Experts of a small language model.
Size: 12 layers, vocabulary 9280, 16.4M parameters.
Training: a variant of SOAP for the experts, 535M tokens, 4078 steps.
Below are experts of layer 9 (counted from 0) of a mixture-of-experts language model. Rows are named router (the router's row for the expert), gate (a neuron's input weights, with its number), up (a neuron's input weights, with its number) and show model dimensions 0-95. Each number is 128 + 24 x the weight over its row's rms, rounded and kept within 0 to 255. Numbers have three digits each.
After each expert's rows: "gets" lists some tokens that make up at least twice as much of what it gets as of all text. This comes from a sample of Wikipedia text that the model never trained on. Tokens count by the router's weight.

# expert 24
router:181111123139118125145155100098172144135154142106135121100136117115093124122107107115113082110138115098153164130112097153159104143163089138114134114154183122154111158168153148111126182093133124125119178120182105104120163146125122165140126105116131144123155165134161132119118128118093092116
gate0:119102140124132096078151125145105135181143105109122120107157127106114098142136114164135148115154135116127119178099120129156151087148111132138145126128174132144148105176171181124095130185116154134110107128129121113101077117117164116152098125189116123132119125151123146147101176130126133144
up0:127157137125122141151106160123158120068088115116133129134141134141188104153093114112117172152106150121093135100146165147121119138143142138139070096129099121102119138123107087121144145084154108121137123134120108154096150116095078149104155136146140134147117168113118124125154068092101109127
gets: "1", "2", "3", "4", ", ", "5"

# expert 82
router:163118157127117148157160116111135118118112091128116129133134083103117178103131145137133119091131123142201181144128105149131126129157113132112095131136083134161127129128096104112129163133119125125188154102166086137119152122157129120133129120100123149130147085108179105091075126121145107134
gate0:138121153135125133109140130131136174193132143151147118131121107118120104144130122121137135096177136110095121160177093140145125097158093104140155134098154093111129124115129086122113178144109105117096089127133144158103103118174210118096134119121121168097127149131112148119126132153165129125
up0:140097139149162166144129059136135156113112124131094123114121107128149138116110144125176157085142132125115141148172096110145066119136128116133131120108164104136151110129112082133106133155109096115134100130122156145159108073170156112081144100135107148103102106136105152129124138143180129145
gets: "2", "1", "3", "0", "4", "5"

# expert 65
router:163115159125156127143115151154172135108112114135171152119154182101088161097144079134085155100145122107101121141148151118156154086121140135133111155149105090126099169107136152136116118140166150116134145127135091128123121128106130126151144123145104156148106121152137070090151104097156119163
gate0:128125130155115118106121072149107157125114098186123130156146103142184153148121096129131055120159157154146161145149103093132141174134117123129142116116090137139170126155138066098124149115124164117141156112105135137132129147141112161125144115109145114115162141126127133131161181112128150115
up0:138128149129130127128105090141104123132132097187155105151180148115132139140113108145145123131104134152109106148143144087135152125099147108109113163122052149132157092151136120091088138128144174128108117176141094139121108123112120122173173107127111122160127092126108110123128169114167168128
gets: ".", "s.", ").", "\".", "es.", "ing."

# expert 31
router:172088130145078137192146130100144113105120104122139138105165154115108128119117124104099115091133140094107152116166087138155127151129110131157120158151125097162113127181125126126128118145145127168138136075118151150144164146156140157104151119110094135151155174108099149135131107150099161120
gate0:136125129104089146167147133146109117117157121100108101103096125150099117105062149118148103160141135160148148103127120138137082163120131075104090119115108145128120116169144088093127169144152162124167160155119131134125137139121121159150154105136119115083124091089146127111122150166106094125
up0:119110131098085145131109141144125123147125120126148126083082111144096157087082155117137112128163156141098124094128107130138153179118133113104092108129162135134089135147144095136132153126125158163153173152103142136116138159144097131111152111110107138091124101095166145147123161199115130108
gets: "1", "0", "3", "6", "2", "5"

# expert 86
router:102154088153086101108130127153151157128131104125136127127112123166164095102138101120139124166131161139088108081150131126156137096120105149104127074109084099140159153149061126143102127095146133100158116125108152140135119130099078113148107141172103145141151152127140141142141140162142144114
gate0:104104141123157145161139134114128137154123110126088140129136107098178116114108132132161097132132159139142141121147115093150131114128140130126132110115094167142069067097115129170126148175139121171173152128143144158126095139161135090132164146135132144114125088138142135094124119174090175103
up0:128087119107120128115136117116132159124092111135166109103102102147152123096125138122129132080135114134108150099108102047144169119116128140124092135146110167119091108127132137165108179125119106192174155119146117135115113131148137080170101115113089092130120123129139128100115151154105123124
gets: "e", "oc", "é", " en", "r", " bene"

# expert 55
router:093156105143144114141089130102124110138159122137158154137123122117117137122098142138164128142176115168138139114149162183123111096102127150074109127114107160098186094107125103139165093086079148103144101165149118152111117118143112128137157162152106105126113129105144112130121090135120156102
gate0:089118159135122124101136079141105156164118117105126118141116168146167139124153136153123124114109131155111158135126134147055126107163089113131157104140153157112070130128107143161188113138105103098129128129141167101108085095144153145167101133101126116120132122072141117117137117136134118112
up0:103078134160165138095155130076133164154119123129115121143116121138147148101127102137119129098135147135097139092115174142104098118172130142143144105100136145126111124132110133098156139107129133075126132166128159128137108136094107176105100074146111131068094139106114089105139090127097124114
gets: " and", " an", " in", " or", " to", " in the"

# expert 67
router:132111139098138090131121170173163168088131107115139125099161176093117136128143115146099147110131118117120128130111140114138146106137134131150110168156145115165103150126096099142123133134184114099095152144136138077104128148091139163102139125136101163147121105124154124111116087083165097087
gate0:163155080110128069130145135130133125103156109151145091099114158125127139094120154126148137163141114135152096140131160152082128123182160153108090144142143157151142124145082114146131137144106107143126195150136119148155115115134142166119145142106144153176154142144152106130088093117109132112
up0:126160151130159090120142114139135110111094115152101109088143151156120142118094164136161135144137121136151091134096177137102098116092118112116094163136107148114104130183064090118122144144125095135137164140123084126160104095116159164149124143130132131141107147144161077124098121109113125141
gets: "\"", ")", ".", "\",", "),", "'"

# expert 77
router:117163088126112094164148143117088144151133113098120109132096120128131122074083132103150136096119114188101103115125135185165098122139138157119136084124112124107195116146109122110105091122092127119123146164084121102125171112120107099164161124110118131122110118106117134146140138141139143125
gate0:130121154107102101152129135151124102127136128155110132115137101143129087118131125148092153138140102140129146108133149100130149146130120144160162124119138168173148137116111137173108133066163152123150119149088112114160128189145088115088092113137141120144096097058106136138133105123096081141
up0:163087125137127162123119130085103142163131101167153118105104168108152161121130117138166100104110108101127151143197102154092109133098141118132122143111134127146143143108163156075145105146103169116151110111143137152127094120105164120170142126127120098124109114081126102139165114105154124108
gets: "le", "re", " be", " te", " we", " it"

# expert 1
router:175094130153161142121139097125118151083130129146139150131140147171136144107121097102100088126135127116155121097139125134120180120130137143108146133148081120173145086103168130109126110128140164157148139127139182149175132114174102145095107157139119114124096111138108165105157142125114182136
gate0:146142144140105089153078099117173138131152135107136102171140156096157124117094131097102093089112148124104100128148110120143154145104153118139161092118150181144132130133096115101143102135182100084134142086126136174102092112123144118088137108106153116152127115111122121131144147161117151148
up0:122108121128157109138162130177155170123109106141129150120134116106098155135114142122113145146113109171170127131143209179091140166108148152168145144116164088132156113132094117130153137157103142132135107124089128109148115157119131135169145159130138145093150154113112114150134079158146123128
gets: ".", "–", "/", " | ", " |", ":"

# expert 70
router:139094164116163115116108141141095098106125111125162150125143096128157103141093151169123125088132109106134118164082116128116167085142099132104130164128079120178086109109124151138142134153158160144109136166154123142074112146095109124125159119101161113157127142143099142096146105124120135152
gate0:128143170132135172100163127091085124130169134141082141134132129129141120146130175119133167119149121163133080133160138114157076127124138145131187116124096122165138122155122118140120104115134130139111118143132129155143130146192147110168132136150091180126136132108164113090101146123082119132
up0:124146150124156151098149109085081120130135130166088125141170128126137094149130162135128180108134128143123102111140111131150094104119123128142164122153089108171125093146150136109149111124156122154100087138136130145137111115181147125159130123162098168135154138098160153073092137117097133168
gets: "\n\n", "\n", ".", "==", " ==", ")."

# expert 119
router:157072120125143102148138152149141086118114138130114132161136128136106172138129108114106081131155114089183167150134126165172148128129130111129083137116165172128122120096152145125168102101109101143148159129134176143129103102160124151152116096105134127130125143140103155158170131098094137113
gate0:102117106117144137130137103089120097121114132121089132098149142147156189083157120124127153123146107145161127119119132089105147116120092123095127153132175149121095148158119155114144112172155119134167165130142112145173082114126066155127134098152121123134128116112095154119160127147076106139
up0:148147104095115119116104118095119105128094141159103158128136103160103141122098137125078126088131124163124143110106127112072167126112112116126150162159157110130101120110094156135168139099108099118130124113195177113111149131156158145113096157097090113146131166128150129127108131173125148124
gets: "–", " | ", "°", "′", " (", ", "

# expert 105
router:117132167126169144132128118093118071130143113123125125125110147117141148107119128154159135133172133127147151113166119135124116179113111086123110120077155150144127101128149129088153112098124165052095104168134127107116124108121166153133156098125120119121092178137148122149104102161094131109
gate0:128146104100141160084132083108115116172175126108097151130130125140134117135100137100169130158148100152119128096144134109138099114136113077144114124118142112118125146152114135111119124091118091133080116169165160125117165131131124147146088114117167108112128109145118193079137094110156141090
up0:141126090096125159122170105094164134114109166113110114096136098129139140159093113153173147121096145134165116112119129151138115120148136117120142136118117103143124114082076168161142148165119127097130106099138150145116162089130139104140134124135115119117126163183135112068124146129160160076
gets: " the", " two", " other", " of the", " in the", " three"

# expert 108
router:127148095111168152110102116129104120144176130166097138125092130109134173105153163161194136138162166125120164125140149135104129148129135108142145091100143171140170129135124126092143106137116092083103123155160105096092135144121143119142132096135118107104095145128146160146108100127133139085
gate0:136128122144129075124082136142114129155117112114139114134151078110097102155145121101139095138172156104090135135124129125145113060171115131168109135144135128150120132160119158175159124154135094141116128094109157169121142142160124100134141112128086170105121083151110120143107139110128130077
up0:143101149133145108124154128125113133213124101145120124154170090105110142153128160104145094141102174121118133154144107111160133108120127156143112130108133154152111115154119145160088117149085102138106081112137118126113113137163144138180144155092072165111104104119135116123120164114106146119
gets: " a", " an", " two", " the", " most", " all"

# expert 47
router:105080136149167144179130083084149098178129164141153160147094116114145146134102107109146134148132121120128124110142160168145121150121156146089075141164138139081144108110122131117150129124117155143132091138131125161133113101103138150129139157136113120134136085090118115139118138084116185149
gate0:109130140115147157145138132116100113152104129113179136101137106126147114116133155137153198111102128154116135115165091123150071135059166130140078121108118132130101102152139106124090115113128114159133131115103091124149115158133127140137095112111126207110153134125119147160131142136125115158
up0:134110129126135154108174145102116107151162145165098094104125156119103137101143140158113164158171155176148111112103094131116140118151123140124140134066137135141147119126090146158137160120109153108111123128183159127125166100121142162132139104110174092121146096142138120111126146156097169161
gets: " to", " in", " for", " by", " of", " from"

# expert 19
router:143100113158097125125098112118195138125115127148135093111166139133075128103136080106097143153149127098132140092144085127161095104135085184088116137141121110150123157117135150138140108113142119144157124134149098144100123103154104141095126161121092158153134107146092136107151102094142110132
gate0:113145115171146097121120181146150151135160185148156155115122128149073148137166116152094113117076164111114137116117104119127098186110116142121156133167114082077113151128167103149098128152114150101127128096123139138124130097127153146134139157113133112180121107115138142146142138131117136130
up0:132145123118106141140182098142117103136092079131104133117135134109165151117084139106163134165172097131189121160111156129113165100106106117139121110103136150194105099128102146129160124118104084152147134154132131131153128146116095088169119110121115138108143173131133083138124128131134125131
gets: ".", "/", " ", "°", "–"

# expert 106
router:153142164100115110105150132108167115133143150119153114139157178092103163160153128129125138113144125114148114109127136148121125086104125155145094171152152147078138131109137114085128088133133120142111109099123127115138138117083172163131112110137153082177172137095144109129124114075112160099
gate0:124170126117125111128151137162159089096097141160106136140155123140126130146137129102150120103093151104138147147130102096136058113152071141088144185156147128118125124102135120138147125121152081148116141180129135127155142118150139117122114149134084165136141138103110154081087097130104105120
up0:097135146118102136137104134115104167122138169109110133079113123133142132077159113136109111125150098148156145104072123140142167133101137120192127081120087111137114140135098148106139146157104136056162093111132112144110123137105099130104134122101140118131134107139172091148118129117154105157
gets: ",", "),", " and", "a,", " |", ", and"

# expert 0
router:095079150133164142141118120104110091131141160099130134150106169108111162151108107133096117139171156132128114133153148165115137139081129120093110157169167127084122087105158114114127121106118155116171100145169117111165120130111155135130139152127098131134155179118116120127109089090148141155
gate0:106108115121120152129100113134113108124150120142108122097152140120137126136066133140130173142119166171134100144101137154146114121119148116131179144143123102151141106116104171140114137110193144133195111151135166136123097110136096111159101096172169115098094103159147114118132138129176126121
up0:135113107099118128162103098145089144140105131108163138072114114123089151189104122100119155129118157133126092134133143120117155151137128131107149113161134123163157127073089106147125125096163159164123126095124148138158107110137093102125166137140123092152130130141085152170158155120152126096
gets: " in", " after", " at", " with", " by", " for"

# expert 101
router:142125106114104111105161108137133137136138128146079142161116097174113098095156134129118121140144113115128147138123132111140129172099095127104105091095071173127128130162109114119121127146137150104181147131076176121150074124143101134093106129138122092107098097154127146133146118112090169140
gate0:111131133076157135100148103095108122172136132128118086133086117142111150125129168155162121146141075108127119143114174135152083120124149133115149151122125122120118138100141103091167113133106097131115148121150132134079132074113152097150127160109165093135123102105077150163142164117149132144
up0:128173151125103123085138117128141145153092125105119165090134136178142134120130163133127159139111100086096164143129159097126061135131114165130187123138061117131105138117121137093152129151128109169162134115120156144115119094115133094128132122083152127110114102103123119138133153108126162137
gets: " s", " c", " ext", " S", " res", " reg"

# expert 39
router:159105123127115171179163120090147118150128123097102127154145113122133122109148107131154067110136098159185156119115098113166132155162078097107111136154125094131146152146130113130138150154114133121109149103176118138131154110142150136162117073114147126083122134136157159097111115115122100120
gate0:139119072175102138168140101102122140155144123116105149148078092119114129123140170128119095150122106181163140121134084119122145145137140130113130119134139205095102109159155137116146108144131092104124186165106133115180124106122135142154135111128124107145112115120152157115143136110112140105
up0:145123140135149127157125125158133097129130120142096216117148113131155124124146106112167120148157133134142130120136124118136119128097079110111140187149108125121100116131056128120139110122102103105119179088098151168149077132095146115127102101137120110113138099124109153146141123164115116167
gets: "2", "1", "4", "3", "5", "6"

# expert 72
router:121135086162077124102138097085118127111130139104110113126079093166137077117163179102142167135154131151119164149135086141111168139130104124120079121083101158115140096114081094137134090106108116128161137142126128121110088133138114136107121135150142095133087130121121153117140133134133133113
gate0:120117140127103098113143137127138162102097065103090142137116139158116155119115152112135117073117139095110142134150136133103109125158128106122146128123102140169112106092166123115148069083097115160139165094107133161161128150067109131101080104124121133110124138131109103113138151122163100122
up0:096132082112120117152130134096136085142147152119160130073147144159090148116137105146096121143142184129103141095142114115141183090122134131133124161100113144125135149102091134113123132109130103086132076151150126105086142081173119152126156138092129155109159100125116109156130117139105130151
gets: " s", " w", " gr", " re", " n", " r"